{"moe_layers": [0, 1, 2, 3, 4, 5, 6, 7, 8, 9, 10, 11, 12, 13], "routed_scale": 2.83, "num_key_value_heads": 4, "head_dim": 64, "norm_eps": 1e-05, "lr_mult_qkv": 0.7, "decay_shape": "linear", "max_steps": 8245}
Below are experts of layer 5 (counted from 0) of a mixture-of-experts language model. Rows are named router (the router's row for the expert), gate (a neuron's input weights, with its number), up (a neuron's input weights, with its number), down (a neuron's output weights, with its number) and show model dimensions 192-255. Each number is 128 + 32 x the weight over its row's rms, rounded and kept within 0 to 255. Numbers have three digits each.
After each expert's rows: "gets" lists some tokens that make up at least twice as much of what it gets as of all text; "raises" lists some tokens whose logits its average output raises strongly, later layers aside. This comes from a sample of Wikipedia text that the model never trained on. Tokens count by the router's weight.

# expert 13
router:075126162111136094185109133167108148135186128134151111096160082090130124132073170165069162141113106077106118087100109138109077121141105174112113071179149081180122147143165137139150149087134102
gate0:126128134116159091113185057098124138177082096165101102074158110150119099128162164103103237175135153172161112130101148115117183096149139113133182118101148082152107085142107132167124125140133122
up0:193110186140159153096146050165131109121085144164192124132111172130120145136091120076129117139139157140125108112093100128103111157117130157105089132081140116093086101093128108097135158136148153
down0:146094106123104151087083059182125146148159153131207189175205161116149105070104117096146056102119070152116127105166101068162097102091113168106124120123120168134099161081122179146141100137080122
gate1:086138133150113089124157171164155131111076132151119128102118121138063091145115116132126109072174224144131134143148128068103123167210192169144138151136122135075174122114131101174092130121200100
up1:110183131129165100167176130077085154155148077174099059096125083155164155076140111190118104128163066114106162130096165165147153110081089091149145107131143043133152119138094090093151125142116150
down1:136141089130141125121154115120071159100135126151161156120172055163166133166059152165179192118152123131065151175160060131124081146171103124124111090107151134170112148119183130208151150138069177
gate2:059100158150148104121136118152072080100166089137182131071120075133148120134143150095106145111092142103134133212145157130156148143086135158175126073153094092156159145092100181144114079180136110
up2:162131119078143117144115114122135139109161083169134090155091083138094196070092161125158092173099160098129081088154125085150139111113124189134096145076095120153106099110083181147119138094136118
down2:158105159071153086094140124197157158121135131139099129069094217100132101133077109084127074096113159120135118093097119170126103124106123132168087148129170144110148160118079153125095160194119110
gate3:131111127153118146112128113132148168100139158054144106195170163098107163132165183140202168110092154108060161154156163152111176154149159148096110111147128101125126219103215114189191097154138121
up3:097152071166167141150138121147076102143176114069159093100108128135148162113122135163124143188115102136144054181125081136124117193142077115135111140115130155119115099126133117168100186139142151
down3:116066096151158117093124074120124191100107165099145119104111117166124101158174147147123144159145150145187157151101065082119156156117146175068140103146115182132149113144087100155135100173161123
gate4:150084122082152159091121130142134138125127063128183115141153135101126132113085111103144129182118107097155073102166036117123115145109176113097177056085105097188164136219099105112104146165119129
up4:183124117213107131100122106156153073097196098149094119084128133096106135126116118184159111121148116136088162116091113156180104183157067138120149119111123138153147072115170174163127111109199105
down4:131111101169118082146079180071103166111126112150095139080104104137169154105126162101169087070189082090133152100162167155118116157102110154206128095181117124116144053080058122121146134172155136
gate5:154158145131161137199100132158103124148180118139098093152113086144128192120092157183114118033206133095082116133124207116148090120138142077123113079137109093109135117167152168154147096057132106
up5:151116125174077177114110154115171112144124152086170137105129123132050079162115118141135150141137104104126097089104120150103125146139167122131136156118117154113125130149162120116209172192107173
down5:126113115156114139136107140132159099080141084088127122119203124146117124166160129109161074115107122092172086173105105103145089092148154156185102110110163104102132152068117117136075145125134092
gate6:142132121082147113124173138134113096139180146166117091148168127124126082152068113133144170153141100156160120154158151113108164113123146111135070103129151095119137121099141119133135192125141124
up6:104111174175154164116088126163176095077124101128113079135139156114183145137139140159182194172125115153050112134104142131112094124111085171139168122123231092153106091116100166119117089120125141
down6:199079143134140191129111158175143118100125124103127111134084119146131124180062108186076150125100111106164176159155135171147113138159139176163158191167139145088129145131167150136173127193154123
gate7:135215067184145114211075136165127134135167151159140124117122154133075167131095130143105150134156066066131141111102111137133154161145128078093135136149119095124181113072163167119187142114110149
up7:130151128081055187070125117176138116095102108150112168102120172109166041172166111166092088160112121109182149129151148182137092062167126149138129125130104099156138088177091146112102173147116147
down7:114150030125128106107071078157088114093135120124131116096140107088144107142105097177155079146121109139194198116106139163123168157148142112078163108133126110123196108113081124099109154114129123
gate8:147187137146168122149062157107082121074176138198130114113128169127099146109107156132087118129217171127104103148098190145079124113133180156115087070091165115184128179140175106105140138103120115
up8:139084092157198093094151166186153145090182128104180169114085160110136077151200190137104141058156128111112165096134120112144115182129116135091075150120122088046082107111108127108142152115210165
down8:129114131185153178168067119170156111125092111149029117129154118147130150157126100145142108186111133124148120159219109176132148130130095118119075132093171161107110149089133151134163103154130137
gate9:081061205113151120093172149098149150150113116120108151165148080130126129107072089130124097150125131089159140136161074147142128189215080093077080156150102095101159148113084105126088138161123150
up9:140120130164169110159120154110126095088181127103154148066083111085147076105142164149152166135163121146110130155154132107115133157083135177200137120122097159195115096110185110110154085143107092
down9:124157095105098140117090240124157119143107185097159143054128170161186096164160162116159106090149092141105143150129110133186116150128117140146144155120162192139059097123087119106167092169150099
gets: "\n", " |", ".", " ", "\"", " he"
raises: " ====", "my", "ge,", "ged", " 2:", "te"

# expert 9
router:082121182120107121170158134123064153113170143133162100125086123129104140128086151105089167112107098048165094097142096134084056137154081188131106099134128103139125155178157110134185143079157099
gate0:120148115125085100100067147105162130138175080145128099106105178178132156125104210183134130137091171114094132064092130090119136081139121111144119101155118062196123091144141168101086125128193180
up0:076126136103133100125202159136081128124088182171131098116103085127151050152103112175117096111139115127130058115122191129121124169103103070106162176131126083017084120182087183162115176131118182
down0:119157128143094149181121144111128137099158098100121111123077168124120167131110120167160164103180157116125095065116141094118144155144122143105144114125106162135098151086112163101133088086177119
gate1:120173167164155106118102160112055102112118153145072130095112129173161121143134119124114098113132142122086116109111185110073143115119085108154063157116110061151189138105116083150146139138161074
up1:134163160185098083107102125123193144157120128124102114085142117131171091137095085183138081158122153117093161092147097121075179147120119122131137096144135158098161108103115095152139103119108098
down1:108113140146123164143084101150104131067091118111085113066231160192152121130089159134172128122117129169079140116160106070107136118153052107110099142156106115153185187146098145164176131145145096
gate2:196159138089136154161136129117134122143169157101143154136090149132170128108116164101088125156068111106191103049098217111134088143140068141137157089188137115118124094064158142068138126183123115
up2:116110126124144136149110219144138130158097119139111088137129124173084115060119147116197130102127093091155129154163139128133138114139119127127154149064103138154140158136106160180141130107125138
down2:106145140216173102112132120160130115127144120151086125027098102151075175141082132091121099138146156123085119116157188119114153066065136203082088174077131087094129126131102146143155098165192143
gate3:183055125152106181106144093122134162192111133158150136203111170114112156106133140103137128090115155099134094167090124113123104151148088142146153137135101165127162128144166098109158098159107086
up3:183157127178104090097116168111183083127097127111093147162147094157134128099125115074170130053055159150184125119141075140103134108134129147103084121132142078080097123114141190145076110097110009
down3:116177128110154113165098125109119086111117127132081126098100138147159132126058102120115132158131142093086119134127075177084160148136104185111102111143144156101083197158114142141096141054147117
gate4:148210081105133149070088166132111114131116167095160156114145115098080135103132089124116072089086162109101126163110111170119069135160111130145147115178156117117144134109108118077101110159093119
up4:167132143095117143103167103158081091143119169170120085190104145146192162117112106125115117117147125136126155105142144166107131101126093133079065099118181064109169124124124167151178092088113128
down4:144131184146147112107134066171118100091112091132121137166131143148069052140095154119080085178098122147138156099145197087066168221136127088129102094136140163133106108131148139096081109172096169
gate5:104112158175185100163099115130114125123104090204066103120110110152191100123142120122137099102104120086161116164109111207117161136189113148135150166091110143051101169164075122149151119181069140
up5:164117145152173105163149107118129163145157124131146132172057108113161106055151122093166134089095068176170131086065090142112130154162124128142150152080163073111099134115150108128071178151121126
down5:148146101093133167146020114189110121149116175080135115156164120160123124091088109062113166154155092108124146031149148138141114123136178093174186132163136147123168121145092076099138111098153095
gate6:097115106119100149142172121118147134129089151101168111127142073116124146133052137197107131091118116124131127143115090152105134122145152118201170142084098162157133129161153069142138127128135094
up6:111116079166140094104116093128063139051122163175136135126186175191121101064059146051154158142145137143096151145126104133084163126130116150118113126121151136109136136127153100169141199084105123
down6:136151154157088150140196124114113095109142130111168110134191145152069104062148160085122158130129140147143127143136128089162147107116079123083155140156131098119100122113145089111137162172070126
gate7:074086141155149079125153154109124145092163116111217112073051088132152118136154137153132094075117143101105151121081130188133145157107147127171148123147136108151093091190122116130076181097089098
up7:156123088127168103141140132097151165142144089151100103112171095141122154163105116112182158149175149131103090129155142202125073147151070064122110085123148186157069145162109143121087119135211127
down7:141101143140145142205144129107063087117151047092126150116142155147144126134133107141155091120122110112152090160155133209107115151175082157144085159189137144153136139154152074098121149149146153
gate8:164050120115132135132131106136105122164185091154111066120120140091168148173143150190063093133158086117122107142140144114115165123188175100132112095131182083131067124162163093131093144158104180
up8:092122114204144160140109132104138085127095114122167079136137120135151142090169091148159133124100080117144067159210143098091111132128200142160157072185132117170144117111125072207123098126132123
down8:151112126137084136100102214158130142104112132145175092107089133159086127117153104153115125126121075114120116102195136136108092119167172081074135074155074093135086106105164081146080198150072080
gate9:116068171112113171110082141148103176084113130146094138053116147103071147117162117093136166144140134132084036138170119155167167098140159198085123128172142099170137160129128126148105101095150096
up9:096129044116060102106140144120110143142190119146122134136152078075134202120154211152064090169112127127138055110128150174099069098199132165187130078136151098159168122147139123128145145145081194
down9:153079149167085146122134159112099098143156112149091152084136083061057165147149131119079123125112151112120065143100145102088054102217239171129164064112166107201128150132178171141114119147100135
gets: " and", " of", " to", ",", " in", " by"
raises: "eration", " List", "–18"

# expert 4
router:075126166110136099183109140172109146133190124130150106096160080090127125133072172164065167140107100075096120088098111138108073120139100174111110073181148079180124150146165140135144147087134102
gate0:066132151168134090145157157105137093145105063160108148112077140114132118153111138088154136092107131133087140196154167102168151163169159124141083134187173096136120106117193121165172185118102142
up0:100112109137110153112093136151117071110175159119157155111143129098152092201098122120120124119169139086094138190173155160121132096115105129160159106122189130122129128155142124152081147073146139
down0:077128151170207104098173141131104042168130073115149082131095135052164117136120131151147139093119141094122167105153161109161175133096190155119169190109120091096150145168145102120154115094155136
gate1:137134088168140142168121171075148122106162126148083106129139155189158150120086123125134111125147146158132093124129040135146159171067074062142180136119139079112191121168164088102132123103123135
up1:124051136197084110089123128134106131120184142167164124175067076131105041110152091111094098121144098095100150119146126138110118122142154156148073112105138155144119189146164163158176132107114165
down1:086128208158090114121097105140178125130137146173178134138144087166150116109142067120129077134150116147110137076229159175156095146090169093157180165163107140106163188153131111108105133112145128
gate2:139148165114186146163117104121147163113077123109170138154128196157144123130084061168112166128022108135163142147078136167110143160169090108121030074125119157148062103140078117120189110118117128
up2:168145080116092134181078168115161130141079156176137085130178092104119100151124118118206164115164124140109147126116142103125087183090124154173063167144149154167142105111121074161083123149171175
down2:142056172095082085114092109188115159142154104064119110120108178106161110159163115163171115119121154115120120130139149123169109143165102070153121136125091157146119162104102111189150142127160147
gate3:138107145074187052146086107108105129071167139093132157124146087155134117108110134146158160129150118120141076067124087156122131101093093117108098075159086086126216063122108139199180143127133146
up3:131099107098101127151005158149090127090165087136143108104096144165137121195160129072109160119126070112150090119132189060146118105142063089150096122118123119103118142084128116161129041160131126
down3:110107184176173134125076121160119126142077124131176112114197082133112096119118144126192119161039118057130078119117144097177092177067028155082118131171172161087098108094133092069102149125204096
gate4:149148174165108174141121104116107138135120150129187125115085152205171182105088144157116168113151131099090146146102117140133168145148122184109126150142064073111144150137162129115130154102145053
up4:114137158128098208156150138090130149122121120085099145115159109131143101122080165122114131105131106131141178171125113141138180109138109134148130197106165124110175094138123146144125160091135136
down4:130120108127156130122162144186121125147183093129089133087138176118123128126128169180081125158107138146149142131124101101104131107170120206139134105196089145128089152155074097162110104155146154
gate5:071100145065191188115108090149124136066211138157157062112146087134128096080146111084104171155123178085124115152150109150068112125192198145096169109167096037092180172147137156113119159098147118
up5:139127117120160163080155160150063132096124126151137057070054098118157157123081114121114116092121078087121064103141120190086115129163113135124133113110165091107171166104142144142126109122134119
down5:198102080134163235052137153070128153141115081055149165103159125088157124090114134116085081179145068103139189143138086062154132102143110094139104131121099131118124113098122077128116152142067138
gate6:087136145131097163166142152065122137107134103120164157134118126134164144152150125180170147122145077115116130144137116093111080128120048130173068156160177073178107111080127120073157149097139155
up6:102085165075178162139124169158103142083126082128115113143111151130141129124091167127153109170092162095128179116139169149185101135088102165143070203148110117095103099080125078126132135085124240
down6:057094137111104103162109150142149089125187122157130163141131150155157096126179138166151194161115104136138098156131119105133138113147137158128130144124078154172147149117111128146142110099114169
gate7:158118135122134111124114158110087097055157059109098156138140050092150149142120143169126225129125122128080142138112146069135095116133182105192180079147108123181152071100124144120126216150142132
up7:116127072147095170136117132131132130156065073193127105130067132140119109129166209181116073106106173149130116129086128161079069100184105127073100136106125168098142190134123090105127164121145100
down7:153099096094126154154086167091114101188103096179147144160109121163090125141145185072152129118126083092084037183114162127151158120158124153082156161179094084085099091181099161126105196135112092
gate8:116062146112077104092105110211169092106153084057084124112119138094113159153116141108101103168113132125122171135125102155091104081184122176152143109127084113098122119136115129141114151203106091
up8:046169150110175123085183141093150155141130096138170091154081121103061162158122111151138114119143130118100186155117134089173145103111189080127104136097154124158144183108108143141126102186098132
down8:133161121123081096108148199087098115147094121115103091086080077139105179105123116156118151118069148187218141122097104175125071142116100134148067165052123180146147151168159121148123128188126100
gate9:099094146106136128172162105141162079158134130133147124089111185125120130114102092156113154146077080130154052101129145088046144125143123157148132162162131127164168103143077103181154115072125149
up9:086157072100113124121067156140116088158090186098069116140149117139201161117137097109175161092148096111174161156051163135152159124113078127170064068124133118146132082136131115106133140127145126
down9:068082098176151140231118130166091101069136115119093096102127156098062103083152116118169161178134119147124101108089099048140109132117120114153123137098107130147157106155091157045121179073150119
gets: " ", " L", " B", " P", " S", " 0"
raises: " also==", "iven", "tain", "ity", "ew", "ast"

# expert 12
router:076122158108128094186115132167110145135181128127141113093156083087125122125075176169070161148109100077108123089096108137105078122136107176118116070182151081179126146150155134129150151082136104
gate0:153190154169159088160091160147069093114123097154118128073181102097124148131184107133154168119103087115163120074102155156148140122132134159137148136134095089128117061098117117173148116099152140
up0:101120134140104207132098135159074102106113135190129126067148026135121126120176150164098136111133134136083132128117126120057175129083098105192104139126164096136057122056153115121130103112115177
down0:112152143073144120169114143143105119130122181108054109138110138168170159117143163132112151084142139087130185193139106143077160150117093146166157132117179153158142107079157113083114086183145163
gate1:122112095172149166174140140068104119111131131078141158164106132174108092188121102097144143079167222070078119129128162094089179162179132142120103074102111153164114149127097153157031225164093124
up1:127188154116146147135094155144110114137200110167098092125139125101116120118131095176099114101124075086117155133116143127178142135147116124134121144125115147177148050142130057134143079162136169
down1:120119120087209124121131115074126151136139118112081187117120044084139118139064140097106166132125141125180137142073133167098122156148112217125168065161111137190148093156169126105089158093128101
gate2:083173166127102189149071154129178155111105105096095092069148126114108154144077142131121200108106126108115126070177100091145159117132168093141023132130102104123128099125104092148160126074196045
up2:145132133122203129139155170119129148123131148106088105115174095101073182137137114154100195120134112145097136122106113129093138160135132083132093116198163092081121083151139093076126098102133129
down2:140117094080146157083144139140126089109157038143123133117101161128149132119139149162105148173157141179169113100121078104146129110122142142171152165097119158146165134116137189152146089137095158
gate3:136153098161101109117143137104084144103173093099134157111182142064138082109115194116087087162126122147107097102092163152102103171135121110089114068150106153153134151176107060177111121107153170
up3:102082102167135086109099097141105230141131135153157096074090131174108074079089091161122171121146108105125058132230144128161079140132162149143141152144100160120154110157117098130120106079109161
down3:121145102094166115126123064155130207173197159169112143121113153088120153097166172097160123154082113088138132091148108178149159133093154088134079152170100179141081047142141126122128140103133122
gate4:080150114102153097173164141183127155122180110149144089169101104152125078155108126105133143129138109107126137190118146134096093067139118164124160066109104124157220175121125150172088099124101069
up4:113123161116120191140116094150174108155130144133137079077124126098165052081088178171150120090136110141136085129128099121124152108077141080140094209159132099128090079137164107049155088110190124
down4:178136142142170163114129172106090127083118099148129156078223130119092148104137081105107148125091148090098170108157160160145118118119216199030140094155104061106117133129146101167118104158108153
gate5:113175117158047123159133143144135137120139207214135132093145131136111040126179133134101150078103149156134134112146115117113111039132107120186136099091129163148113069161136134158210089154109166
up5:174100122125155173091101137104090078163103175167128158153125118064126074083137100157102147141105187095088150159150120147192127125110127127187167194159094147175136077189104127152132142104128143
down5:142082124076098116105145114127125135110172091115066078075118143123159140123073139164145163090146120109125137222111156106184108113157177097101194193093100151117168074129177089132153129109112110
gate6:127096131112127142088132059078107143136116182113083089118142108088140115141081124123120125057087132093021155101128110123130109156129118106141187088137101073090153164100190088108141152131138171
up6:132108134081137138128068087176148094139085104100137140080171128103161105174145160109091134104111101135149139124112168089119176098097083170077079113166134151141120128135174073154172115119087126
down6:175136151115155153151079103134161114120153087139134172149131126162087174083174090124154092142147116147065091140167138155137110092151162123081074147209059124141120118122110123139113121160123169
gate7:102129140123200145145097138119140164161187185119120076199118152156085064149123157144148162104180103154109113140139143130099181089165103129135113106118057092127109141098148147156164124125130112
up7:154126125103135113149086127065140052139165140179179149153034125165073148154125130129176108144061149125148149156155127204102127168074115175135095079162140119103075113063124129157128131120184130
down7:152173095113110138128111164157074108105140157188123166115162149082117206086115092136116174153079131127113123153136195127124118127104101129179153138129128164111128130094180106127113147178152099
gate8:144153073086105088131071136177128172103139062060119153091119125127111150164104132130150114139143131198077089137118128140106053111142137111150100123123195091134111119156143127084174140074122164
up8:091100208149092149128143161161140110174092182127105205096147133132132154118127071086124150124151070079153108143195139172123146131157151130128162156158121097138130184196144099132148118121161111
down8:128114104050145173112162114155135127136184170136119074149125115101137113147133171126212095110202176167155134107115045148111096054134113137110126169135121104122093099103079112078156081124143098
gate9:103099144210183192192127124178142132169124151122149085108196105140154113129113108096059164146080098132133115137159142150076121113135118083171117156201108217049134123129101125039178139161150106
up9:113125151129089116125202113201134091126168164122111118143135127103134178094084133095119109117158093123133127113142161153183140103129164150094187113124139118158123134154180144168149085113135075
down9:126113168174126147100089167191103113120135104140159123094129110115153131113083148095138120160139085120134091149133158114085125177073144132113157082171131173123193159122097112115141099125120092
gets: " was", " the", " is", " H", " K", " were"
raises: "ec", "op", "ac", "orn", "ie", "-"

# expert 3
router:070131158076144102178139156158110128156193146143135111104149075098114131125087155180059175131093132077098105075111113132101071139121111166114120058170150110168124118166157133149125139093148085
gate0:135153115133122106155149155120122102129114105092124147157144118132081152178071164118140173164155129104066127151170095103143127144147079121145124129173203130139152084175127146084127185172154088
up0:176158107086115068144161126125139136150131128126136178184159120113085086128125132126110125142135053082135113130101146130137198123121122069121170093113085114138157108126085063123110102167172122
down0:179124168117171152163106153148172126171176132159171104088136144102125196121101139090149104081145157163085137074113129104109121203127110067150128181122139122130150110143143174116211123081180124
gate1:082145171153195132167104139125129168126132108099154136160056063135179120176161135148073185150155089136107183175115137138215075050131113094114112135115086156174122157125156124106123093079078192
up1:134166141168165089128122104128108140077081132149178150122147141166075119067146105093096152047160103117160127135064135133130157157180114096138113149075203108142091086126163118155078134147077088
down1:113113124117158132123120100128084146123130117144148179126148096130130136041143114084127140108150065136125097118122161119115119109170092139117126152150189153105092132107146138109113132093072160
gate2:102106115092070113058172105109169182139117131114121146089137097079114164152143142089119087120147170110122115123155120157135164091098114133126143168089137171064147138133182182170123108116104162
up2:144157164093092076155126134117155096133171170131083156144172032123125225058157069093077109090083058072141147143142100135085121131135148121109128143179106137122146111107132125161090091071159104
down2:150116083089077197148136111160154133155140125069160118137156135132193126182138122126179080145116150151082138128156139078140171188053063110114098162149070101182169154141084109131109155163128108
gate3:115099122035145135147093130128147151089137128119083153156140095097165182111057114121082138127073171095163134110097071143154091151091164110185116093154120088118143121088108152136113141135115151
up3:168114119108123190144153121111160129104137126090108054146104133152122071136175134165165094144158140148106095118193116130105102080061145162114128134127156133179109145180139207150125161073202092
down3:236092127155148122186108066072121140192103117171124063101090152139061092197104118126175161100176137162113146063143128153119143130119220149091089178149181122117135172148123090130209084157156088
gate4:091168174125065117148150131131110157092174095119087139143135194090138157078129144085163123114146131160114155108230132096142153168095107071109080112105080092092126145145139132085072062106125135
up4:238136189149150157088154082137104153141159137049134151109108125108173154139129152119109062128167130121095097129130093167115069158160125117087193107132088127176124053100143102071151129137127102
down4:093156145183142167115111107136165127137153049139173165045149134097137086089116127112095133142134122115101162143184127129130105135179150090118074155082110159110071143162184129143181193122133099
gate5:107115107190113108144121133168144110160110172141099135121120142172162160115084140147103120117073167140097140139147145146172101141136133103129138066097110107137131089096045135124167132123178131
up5:143087152107105170131113112129119088107193163147152157122176184153039121127166124075122101133112125129177135141110153104087082106142179193145130136156119149158138069097118085177113104129098110
down5:133121205135171138136135145119143180140164126119157093155118172162153132185124090142111141159152123057138085166107164126109068106177102115110141096186087128105105103161091176122167131143166205
gate6:136139112089089047121117119132125201164160114067114113188076141100119123192136175126104156152132089111185163118183142164105156114059165139130109197152151128094172143105121122158171087127073114
up6:173161140105159195176133161143141090153119162088089142143099198118129136098082155106166123107157138084089073099182159108097115130086096129172160183128144189118170138140164121095137102118120159
down6:158193131181113166175086136120085111174152120117094100100153134185138138133135160098187074143144107093136127186072086116124094161116093162103128144125164164173092113092139124144190194078068125
gate7:143188135134121099162140121071107124071142098107153176144141110135079088175093147094128131147130155188167115106169122124132098124139108120104122119116098116210149126113103125059079158127144125
up7:133136164183148112084149069122128112119102119060157132120114098069147072144076079110179161175139139105148129153163143136123134150105085108173120024161118131156069158091079102107093140186150123
down7:092157101110182161133113127090123076179160082137059155149155123176119152111131119126099160130150097130117074148166086070127160102098112113194115114127149127111141066147078128097119121142141123
gate8:139158146126118108086020164084177105092189131113124106081081151190095198125164171105124145127093128123163100145141122060139147186116121116194135083129111166140137127164140092130131113089147140
up8:142128093152117149088182107161102127152166103132125128110087166044145119120144158172132121064175152128140145085092102106125111129145138148159092144139111156157151091049144150143150133116077179
down8:139132105147148141162125117170108145141125123165200140135104132081184134090134138120140121107103100107078132146179111121147117137120155143139168142087107091141123099189176167139125092122194118
gate9:107048124118146148166136138180129148134089143080105140162122124111082083160180086173098128096150141138079157065189174151123167124174144097121050167198152088094160124112054095153093146071146163
up9:118085198139105123131137087087091091083101112105183074148156105145171132058117040128114136076175159135116125100154168135135148126142161122099201126176096098074150142154160119103194118192102118
down9:077119164150075140106089144150111091131092112116094060067119122060178125108135093088091128111153107127116204126132111115080143177112155094131203152071128107116119173179184106132113151104128127
gets: "ing", "ed", "ation", "es", "s", "ian"
raises: " in", " and", ";"

# expert 1
router:075132170106136100179121128174105150135189103126154116102158077104138134140071160154067161134121104072121125090082099124105079126143104173108118072174148079182119137129164142135146138084142102
gate0:108145152150117081117114100165122101185111072137183126087122155102126095193109097101113159193078110122070134149102183106106087069150061200190122166139106125149200150125075138156166076098136131
up0:168137139130141171154156088100154110117087171129114084112136156111125152115147115143150086158142143097135104120113070164154127150096184146107120099091188187159162165174104177126121215123132122
down0:179103155069177076135160074154122162137112099140127110129092126136168110112115091101188090087106116136154126084162128109131187133138208193143150097097117150102113091102147178123082135135095130
gate1:127120105122059099185139144159176133192115111060104153087110172098079096136112159159125076056039156148074113135108151140116145139105162116147137099119093134128121124198137119137115131172120133
up1:060144146140152070123142150083096175158179138115061120144168139103156137144135120105116044132092093080107145176146125103113118133145147097162121074127103110108185189128132145178134127144123135
down1:147152184160114145148129120168038184127139154155083187180170165125118255155189106091130058142123124112148150108123101108138139150126092154156125123130117139100150122159142089144128155133095077
gate2:118153144086085103132107131116167061071125128108113135144189178169129180162105182124110169105138127172141067175176087080121128120067150102143179098097126092154121175093134141113231124084120139
up2:157070134120104169121132108148167149149116124139160124145097120103133096134143115146108082113069159074134114146116170112118102139125095083164098154167080158159142139143149131084126073190086188
down2:094151155111179106124102154165076141141072197136116105107118139090130131074152145206120094101112163115103158131142151127138085203125110061116148120097101162113111151149054154101121153142113109
gate3:158104163082101113149120107112143101141095098092078113101114140087102072137135073200181127091087145128087179162126122134094123174180154164128130150153091170074145124127088116187155122128170113
up3:165171083125120157148137126113130115154130100147119158120150156129149140116093147127136102151142139048131103112140161119170122116176132114125176089107098043142075115107126163044049130162137153
down3:156157166147099128110163123077127164130135133114136191083111135131100115163071173116131094144119126178136146130170158109162149072151041123075150104129153148059165148084124151166169090092127126
gate4:074105079135140138185186172166109135169145207112168161204110139124175123080111132138088148133142094131096189106095150141120166146121124102145167118105110143134137124134149137161166132146151121
up4:113156064126134086181198128116124128130180120146166140114117124117097068121099185119090182184112103126125180107144150108059162120174134115159129168139172125111125092150149141100151157142085130
down4:125124168149196075190138130136146141158106181063184161146150139112151112101125131122128118175123128125129183126146105155095147148143119077127118078115153145188102074114120100124151115085156181
gate5:127114080106144138077089110172112162184138125201072150129149173145122181118115139109153137140140064159112121122156116052095114079098085126193123169128118066186140142093173180120131103155180133
up5:120156177104089169154136172093145140130168123131120089121153106112137119098115114142160146114147114133136139112088181106089149194107134109101103164143149144131151124198116178145174166114167121
down5:107156127109147075144122176061086089112223113129187146098153112090177109118150135144239144138129148095181138142108144177119167142100125125151139182103121122137109134098145176095116170018173155
gate6:139078114139109115142140121162120174152093174108188112091105126103135073194117112176100142109076087119071107108161149129157138199149136134127139066161151161108109164120189134163136144158111112
up6:057130161163111114106084075113121160159089114118130151112110148159175185093123110139101154084161137167119094132186103124169087151111159140122106110136117143207128121114139153120129160138099138
down6:132150182129195127122157108121133077087177110153059145173124098166119159050094192097113096114135120135100094115139087118168090139129104115112177068180118131108148125125084176082184081168148089
gate7:155099088143167131169159142125102102113120131132167118091167111111115097171087113143075156074104144158154114098185125108091118091105139135065135130174165060131144123098100107130128151106120116
up7:111142195161152157060160171147153116114158156155145147131117134153092102117124152134163111133127144142106131102089150143060119154080134097127141190089093156100118104118165101144148196120205068
down7:197163160061173100138156138156096144056093072115104133147110124124141125143119138134122171164149173185164115123083095081149114089139125144135144138157146160147164142114140136126118115113118174
gate8:150143106151110069162095111158075131208173198144143136131129119132177139137064110102130119181126133163136140108130141148120198150145118144155105094196092158154082171094158149109173129124184177
up8:120151168115085101182132186082136149077171185098140135170113084105128119103127148132141164158202094152109111162160069112087113070106080169132141099089116117139139114146081141177125101145150111
down8:095138194169135141161076112165094152085148088076129134132088085129165187114139147095067117149125110132147147112129111138121147159168183091136095158142109118062103160132130108166145138135117156
gate9:124132113153168079151112050144073156089128118142143115065109125157140106151094210087129086128128108137146127120077100206102163113133087128132194107112079162074184146129196102148125104106178073
up9:164064175097141143182108149131149090157137153123146153180119113100107137141129185160157169115124135122177165118157128099115143167135175130104170132137142178152107101147150186209127125146109190
down9:096195143118152127110147121120116132166159178098143197087067091149075136132089118173169103188148101203135141144166076124156133164106163104165158126104145136149125086134110158141063163131161134
gets: "s", "es", "ers", "i", "a", "\""
raises: "ou", "ous", "ense", "ens"